Weights of a small mixture-of-experts language model, trained from scratch on English Wikipedia.
Size: width 96, vocabulary 5338, 3.05M parameters.
Below are experts of layer 6 (counted from 0) of a mixture-of-experts language model. Rows are named router (the router's row for the expert), up (a neuron's input weights, with its number) and show model dimensions 0-95. Each number is 128 + 32 x the weight over its row's rms, rounded and kept within 0 to 255. Numbers have three digits each.
Before each expert's rows: "mostly gets" lists some tokens that are sent to it at least half of the time. This comes from a sample of Wikipedia text that the model never trained on.

# expert 3
mostly gets: "== ", "000 ", "new ", "three ", "States ", "He "
router:166139164116100121143154207128171175143100134058104134124122138139130101114119087122134121022151126131143096120165139112159127159141143140180098104130132110111180117180077147098120153150085137197130127210156124181085131115149178122149068119138100112104128118062115192138103134105081096133
up3:118136148113090084135112138166094123128157137097089106094159114122108045169082112141162107109135082141138133119122152168141099135110131128075079137055102069177095139102133089073174116155134114143120120196090111114085161166065137090111090158108173106140172128096111161078181096170116087169
up4:140216161174160139160178160072148118176147159118125098153125149118125151095113110076095102114090145073093129130142137124139143163065147170190116105065119083199119182109094119133156113169124114058125120153103186104170104122162151112069125171154137115133079077140140127109138132141118097144
up5:125110102127129089150173057118112150143079182106142086129085110161138117081110130201129116089126130154103186166126072088134107177129103118190167080083072146110123104124130150140102116102154123142131113160095069135132175163151142073123069135146117135119181075156179066117136116141118096183
up6:134118113149102134151185142101108067141151144087085138181098157122159125144129136160172112059131114147137127093109166106167142139178131090191092119100084045113135102170165089167096101123100112141089103170130048117093103123048152149108140077136171084124111122084173131106131107150109148093
up7:147158150170085106146076132211150106118127090106167116181119150119096157131152142120117072102168114135078155132069101098127119132091125089165144116142168109112076129142137181075194103106141133092140140149134164134132147114077126043151148154102212155136131116128129199117102191100164134125
up8:102090144090100069089126143100144122117116130155079171114176141121176134169108112149143111177171167050087134135147167119083120190138136103111101174061150171118121143139076119175111167110167107159117142099152136104146145133118133126108142147133120088163127123103133074093039144205180149088
up9:089111146170132157176134175158164170100080151145090134133126144169170169071106128139100067117187116158133152124153121133145105228116110107144118134129089108188106170100153119121132112122095091120194112105112140159114195145131152136141171127128117172091137101202111196121131135122165095195
up10:144167074129157126139117110179096142104097143163147125170157154115126131166171129111149159159117174093108188098165133198100086097134188090095151133078136211079113121156121104091086132162146124123149076118121149143133186084097145165127126154175087134114162167087122097153193186144154100155
up11:107116179121128124137215131110159110153138171113134157108112077159076100198126148160123085144046149140160159137114121081122178128084179118132145093118143153130083089149149109094104100115131114095070102138159140167137092139127083092168124172073105102133061149144108088144076134187100091107
up12:096108126156118141121106136179120067107134097129132157168114131088203127132070148139083063117140093112131112078142127171140079115094126121127111080117089156063115154124187124167150124103134153131158164105102117119126148134119166183137139151115137096171145076091025180134130133225148122137
up13:110118166095154113117104132174164132126120158113066094133109154146152108159112120115137211094093119182118136063108209079092142192074123118090138128176110094172084158138170106122165085118153080116093117157165172136105118071137138122176140131116118087091168156147185134101104107143092142088
up14:121177123121136139115138138105165105114090202139096133131096174100121130138108058154130083114102127156147149141110083078108163107132100119093119110090119133188172116098102143128135147140139109105100102135197191130029116120152140112137126150113068090143151189121061092069083146162183085144
up15:109079117095078095130082134161146135067154105098121196118130119145100147142160184133156136120155156145091090121062136172192144062151111131112117142071150123153117133131137105175185113131136104170130093141087140118175169171071150102098140078170172119135138166112133179111221126097135143145
up16:145147082164150141161041137141158140156151156094125128129119125134051115130161095145155141085109116121131141097153091086046148130133075155103111083091095145187158185187172079146160129217169155108116107129103163145149172173173155121130153165128164105112127126133142156138094166147162128121
up17:156133116112112075101152145145091134117132119126078103120102196059151054135143087198128112125104140131079136085143109148116119142168123130139146111154093175128151083160170129103099096147187155061087151112128129149122157170072183123077063192153156130126153114169115112169125092066144130126
up18:103112114204135160120095139135084084119126151153202160144160159104164108088137202157126106138156129123150161148167121088137155196153132122185086153132103139145137077136141164068141115179183096131117125185157139097105153149186134145150133132126147078082142087123111170131107171209123167145

# expert 2
mostly gets: "Ch", "Al", "Sh", "Mar", "Th", "In"
router:150207131179109084149111114107102135151131145095107076120164065163151106082189118148110114093111101049148096123126093103086112112114115146115075122180144126116075177130164181161153133134150131140145112123166183130142144175106068094148153079137154146128142169159111087178142141197129087098
up3:146176134193116109089171090138125149119174157108065087145148154127078071147165099141110141116171148180089142139106112167099179108112120086120173101100169141168098079164138112092175087108143192129103171149168169093200154119189137141124130167102181121114111158099150103123132114116117072130
up4:137193095155100115093163138093082139151136177135075132093137166116114116119196148110129182123131210190117109137133122135123157165136140109149144121148132173157091088122156084170186108090127105106093132080171202077139096122095120180150083109140145087147125185153092130158095124125193119102
up5:146143055080094182091119154057165149149150122111133121199152118142178095088133096108099073093133126132103136137092137146167116117153135086165080100159094213131111168154109166176149147138129164084162119152159122091142131178133123122096110155136140083173102213158149098144158122117111147092
up6:124172150109081126164127169126147120123159116101093059180128053139110083123140164190090156130096142094170078085087120150097124128102101132085133159167179101100101093127092146108173121114162107146201137133104137074158127101113162141059134082182148181092073136089134121171107118123129135137
up7:151150175136095157110143089171120102136138158143108137183136137146115113133111160146109121163132157111175103110170066119114139097146163104124112093112116171111087142178214087118129158022149150157119065145154134106099098133116132082182168123102103151099147105103100083149166105167046176145
up8:072138117075144098108168141177137127164121093156102126206154164122107158091142154105169038157152157094102129094148154150162178161146134126145098131127083108140113142062082136108180113156116199157185109170126085117141118114113165172111126144200144109136096091118136174104161113083102108114
up9:109183189149142097119148186144166142104136110093171137117148099111119118094118133134188098166102124104149086135124108114086165169128098107170150129147114111156104092145065166124177098233104153123162130130145065078106146114150102066084097128135141180166111201094108177140113102102116103127
up10:133141133102178159131115139122118126130168091114163131111106157143146137153176158162041072094125152124102104145153086111129179080156116135159036153123057117106121154129139202132171113148144115194154194079170111055085125097127146164137156137180133134159132144123097097116123139096145116081
up11:132175110163116109158146140077156154108139079107114139156169069146107114145129076135150119133116165125160121150131100114078154054173104195105166091143047149161095117162164117164140085094115128178135074121139141133173122136193071084068139100146129053120106115077123112122127159151094144137
up12:165119144137146110085146142165109078099124153105120147153080101109187170092153172107132109107150118078172110116144088110091110109161116172117146058176125105094147139116156116141106128141130166112175085086119065133120068143079119120155159137150169105171122103093059117236090082131146133162
up13:077197147144164115149151095132105113179183088124173100103102180126074105146147097092115169110147168145119106153162085109163111127150167123092141136075107187193111101106088144132120184161193165082167127057139134104134136117135140126142145077132118143208105153144140108128158170111146117177
up14:059128143089099128153166134118082124106100160080062133141190084165159145107114179128102133165111139117099083102135124097169142131123147112099135126142117103153083148084131144117080112158132126156085088080128150074199156112137095135080105060099134142094092141084136136139114036105118098197
up15:127098088118121109119085070115191091144143121120083076143133148123104140139191137114126156168145126084107095153059126128203133106136175127174170094139092158117151146083167141187118058145083124139157125118149085099081105118131097170063129160096140175128081143118104120140125105156206091119
up16:092167105163141099165087112150140163141172146096144138091140125127152092101124118195101173091118086076062140109088123136119115114114100154104104165147195080116065150119145172160161131184125131115147138104123154078165140108035082096097192106173136082119099110074129083147117125131105146108
up17:085114157190126123173152144182097150066149114105096138107097089149136092094106146204148056110174091117138119153157114150191136102149126120147139140097120169113090194085118088136156144069120118124138127150135125155109139158147109074171149108217140163137156108106181122100172084095118083121
up18:161150102117126114159141120139178127129072138141081110138154084149106080139192141138080147130116098118140161089129164107166131124155158123083117141177223104156103125109079113143140148098193100147171103117200113147102174147141059136151163099194077108143107107145095119129171113151057163144

# expert 0
mostly gets: "ation", "tion", "ts", "age", "ations", "ight"
router:091081107142120165062104104115093121066152102192160169140115185104091107176098178144150161202144140194098160146131117179153138135108127105131181127082134134148134110089136104183091102137147122065116161063125123109150123108119167163116110142114175137135098140167110139079082118104161177164
up3:191110081149175142119130190092141148129118151156179157136169096070114108090114170145097131110086142097111152144148120118139117100185097165110094125155089116099113129124107116179191178112125134185086073073099156103157160135189085096098132105151217150129136161123102133114115159172080156127
up4:158181149108165092109107190152095103108139107101114181177152129062135105122090136131123127183127065167173137182167126137083089150066124117192101107140089123175137111149093073103139125151173183095132136081077160066135149090107128137115123149114071159080168138159103138147120127163109109117
up5:120123125173093132147083189095147138153117110085109160092125185084180097099162159077164076139094150134129140153117100123176075171069180166119094146093142110141128064117130105196112090130106103174093176060134130137162113174178094134150143108134123122090081108175113071126121124133137099139
up6:176151140109082159183092154144141150138079135104130160195140143162123117122142136148081103119128112138102191172057114172158074095085161081156059097119168137106095093108112125122171113051126157119166149193148117161160128094113110155158157129122113149141101110110058125093123116163078135081
up7:092113096103135115062084098142105086113108083118117158141152099105096103161098158112164117157088104056171128133172126092168144101140136107103125109150091164193160145126094142082081106110148091145166114057176168159200132159149129140137113069103158115124077127112110182095062113154120172144
up8:124113109191131105128148076152116164123131131152163150148099125114134128119141179122137111114171140130062133197161109116177122153195096111119143132069115209136158118125148148140102094126098147171198125100086157182090106130092112156182024129139120137131137134121113112207098130113088125075
up9:082121094102157187119157166147218158137121169193143092107123143189163172123139106167165151148137162153105117118149060145123149093146134123079152125137121174163069122120150088121213126100104120184129144104149180116183184123171122139150160161172146138149172123155167135126146141107131106091
up10:088117093101087082107145170145086101167128099092130132133130186119111058165138109107159159200149122130138188143162103160106143121125112142164049128152130169106122099089162150207121147161166133147086126104152095126148188052123101070117099110129137154072094129108141152160186123113145097127
up11:091141109163110159061156189166174105122139199162092178142125128105188121146126101153096043172138160123120122138160115112114124166129098113124119168139110164078085154117143138173082133102173141074158151120124088123134175140152106150146090125069155094094105094120158112106138081097151209104
up12:126067111151157156092151139115085176099127170110149110211117115144071096127120133137121182117175157172155150084195196146079153156135120112098161156102140165163129144109138144124101152126143099116124110115125086177140132114120150072128141100158111221145077124146147109023151120146122128110
up13:073073148088134099073171180137122111107142148103119119172108141125047144137126162145114090197159096143130115131131137189144126132150142120089116133114145106164150120100127099200136079189184165113152112065147182130165116072104141132149089142129102144055151161136135113075104124056139114121
up14:154157139135130125072187134099137160109141237132111173134146099127082110150118105129121097124082147140133158193129106135134080098129098186178124112079177116177173108109156142129134125166137130099179086106161186173129098139143142162106135122077090102164095148192106093101076122162151094099
up15:167152125101137153153076083151101152086087095176125149124110082113093179125145089135132133148128113124109140169148119122090175177108119132179124118171151193161162139088109155187098085188145112100128133099143110137087177169064082085169132102111189182128139192129111128175128107132065145110
up16:096161114158151062104158164125128080077214068116130084100156166180106123143069189171094123129108111089165162113161175165123154115112149100119109084130181160115065085121111128084078088115087134101128150084138126114163129098078131121116131073106119135061130119107123105153128126109106103101
up17:106151149118187085076159140061105128151152155135144138159137180161097133124145121147199090184111166110091147099103156140131139039100116180053183083105120175149090163105150107134190139156137167143158175117140113123154118108125079144161164093130158120121152140154155139150088100087152170112
up18:166170120124136181098107105123146127111057134154177129098202106120090179171130159152082160131136142060151139155154176191163162066136092095084078095122097171122112144131156134121142133111144111115152088155152089130130179144118118102103098160108155112164118134156111159113151189102113105033

# expert 1
mostly gets: ", ", "with ", "for ", "(", "from ", "was "
router:113128117085173136154152098186148077155129140148128099129123098099153203133127116097111106173102155118127192120099151113092130094158127131070151178128105147113103098124147090079150117080144124146109076102079102079148118123127071122105221205123095097151134089112186079137188122141154144098
up3:104184116102133057099111085131141126140171148087171110141102109154107162116153135156135173120113145132155206115108161128149079133092136090146112167133093196146110152173124120166138065146065062149139134098077126135201135128168101150076109087130043120109114125151097102120162138117169090108
up4:136094110159164112148135150133173061167095140122102160165064121092112182158145069145154076197087137193124171181136135103120115124126118192090131148080093070139140122102165074100121123108084116084122136147150140096142076080164149174168128171108123096113088139168166133110127164159132120147
up5:166125118103101126150155136181121133124129089152139141094161171138143176173142148110129137088125074067104136127038121155087135106083117086091068099110134122161158126127201169102193111165109117112151103122137105114169095159112125112072168086119139086157129134063167092139071130134199164108
up6:122182102160077116134118195163148115140137143158135189083175122063131173104138130129138172176088117151108140107095073144085164116141149134123131145114158156159135058153130134159182186164137177071151154139086086103091120134058147174090163163132181134180126111115173117123095119120169117140
up7:162146112122096136108215074109077084088123118138170141173148090139171179094128153172145168059100066172124148107159151144121104103169114146159134140164120131153133106101123089063089141061087113156151110125160114130175170115131151113141169154152101196163138070118103102140108104104166153127
up8:109168184086145155154138093139135082172174152084047182164121109152168163099145133203157119068138118169133127150132103092131099105129124162131165127084106158129131085145092149104089147136139086138094150157110125133085080139104087078138092112101092137180176124146157089128095117138090066066
up9:125106112028103181167160122169130081108101124127138170142112155113127147143106134065161110113110079145130136050102101161178148105150096096126140117134144169156140194143170098099117080122106099173154135134160123073135133094080160095162141104164181098129117112108189100143106113188124179175
up10:161132112162139146190147110126120067160087110149144136125144138114096088140097074050080150147116136153076094111054124125121111097110143170137094142069148081176107092118161104146178160085174152129147101166108056101128154137107125086152106188110037124108121129097143097117148131123157092096
up11:162179107132060141162130136156115115082186108090156173117143107107137082126155177155137155144122134165122122102104044112097161123135127135101077115100134121156148129128106092081187154131112087140149050112075157098138161087109112202123103099124196156124170063132148079157131127145181123148
up12:163183205159125084123126108173108111146163141147097131115126132118141094141118131170107126132116152144064174145180100106169128157172108126097170118163103173093142085132069089093092157142125144125114130165131112070127150121103086117104103114108090145133174066085043140133147081094036153116
up13:115187076102153103081124188098095139149128148091063097110074146092166163133170140104066130094059138129155110158095099067126100128142169154117147163162092119186153099108130140063111204108119126116112083146124111129096120134077062113122113103127076113152120173151125148157097139169118102149
up14:083119116161105114151143059153109084140167091129153130109101117056074167146144140144112169160143142102075188149091097156155144136082169132125189116162138160208121146117111095097149059181086116161137094071123119132147146134122178133134127171143088152167109117169168078114117188144117140103
up15:176130119113150156109153124152129107121141185139166110140118110141165119105087109149094149160109127169156116052112061126054148166099140091199159081107115149166095121124192143073135119160163098116202123137098100092093086134141054158095109159153132075075162120130103109177109121101133117100
up16:104112134096151188084104172106159100147113129142183116152087182154123105165142176116137082132160183121117097118137113162125148085151191159073144186168121119145071124111130115113160110128092113161136114151091108097134170130186077150186145145134121142167099191135128162135110107097217126196
up17:121139100151116141144115101170085123115166156147156148157114162114164160144101124085184162043149112127072149163147130136142143082180133091103123101069071185126127145112191113154093150149108163069155118148086149090137151104120132110114127142193038088151146087113101209137117127101139123143
up18:139182167179106109138160128134181049154151134135153107104150134164117171171079111116085096153114056088145110105117148074082160088076095175166081079103145144105066120133070154146167173138152144069097088103126092131118156134115176100138170118138118123156138134082145119133145114126111139067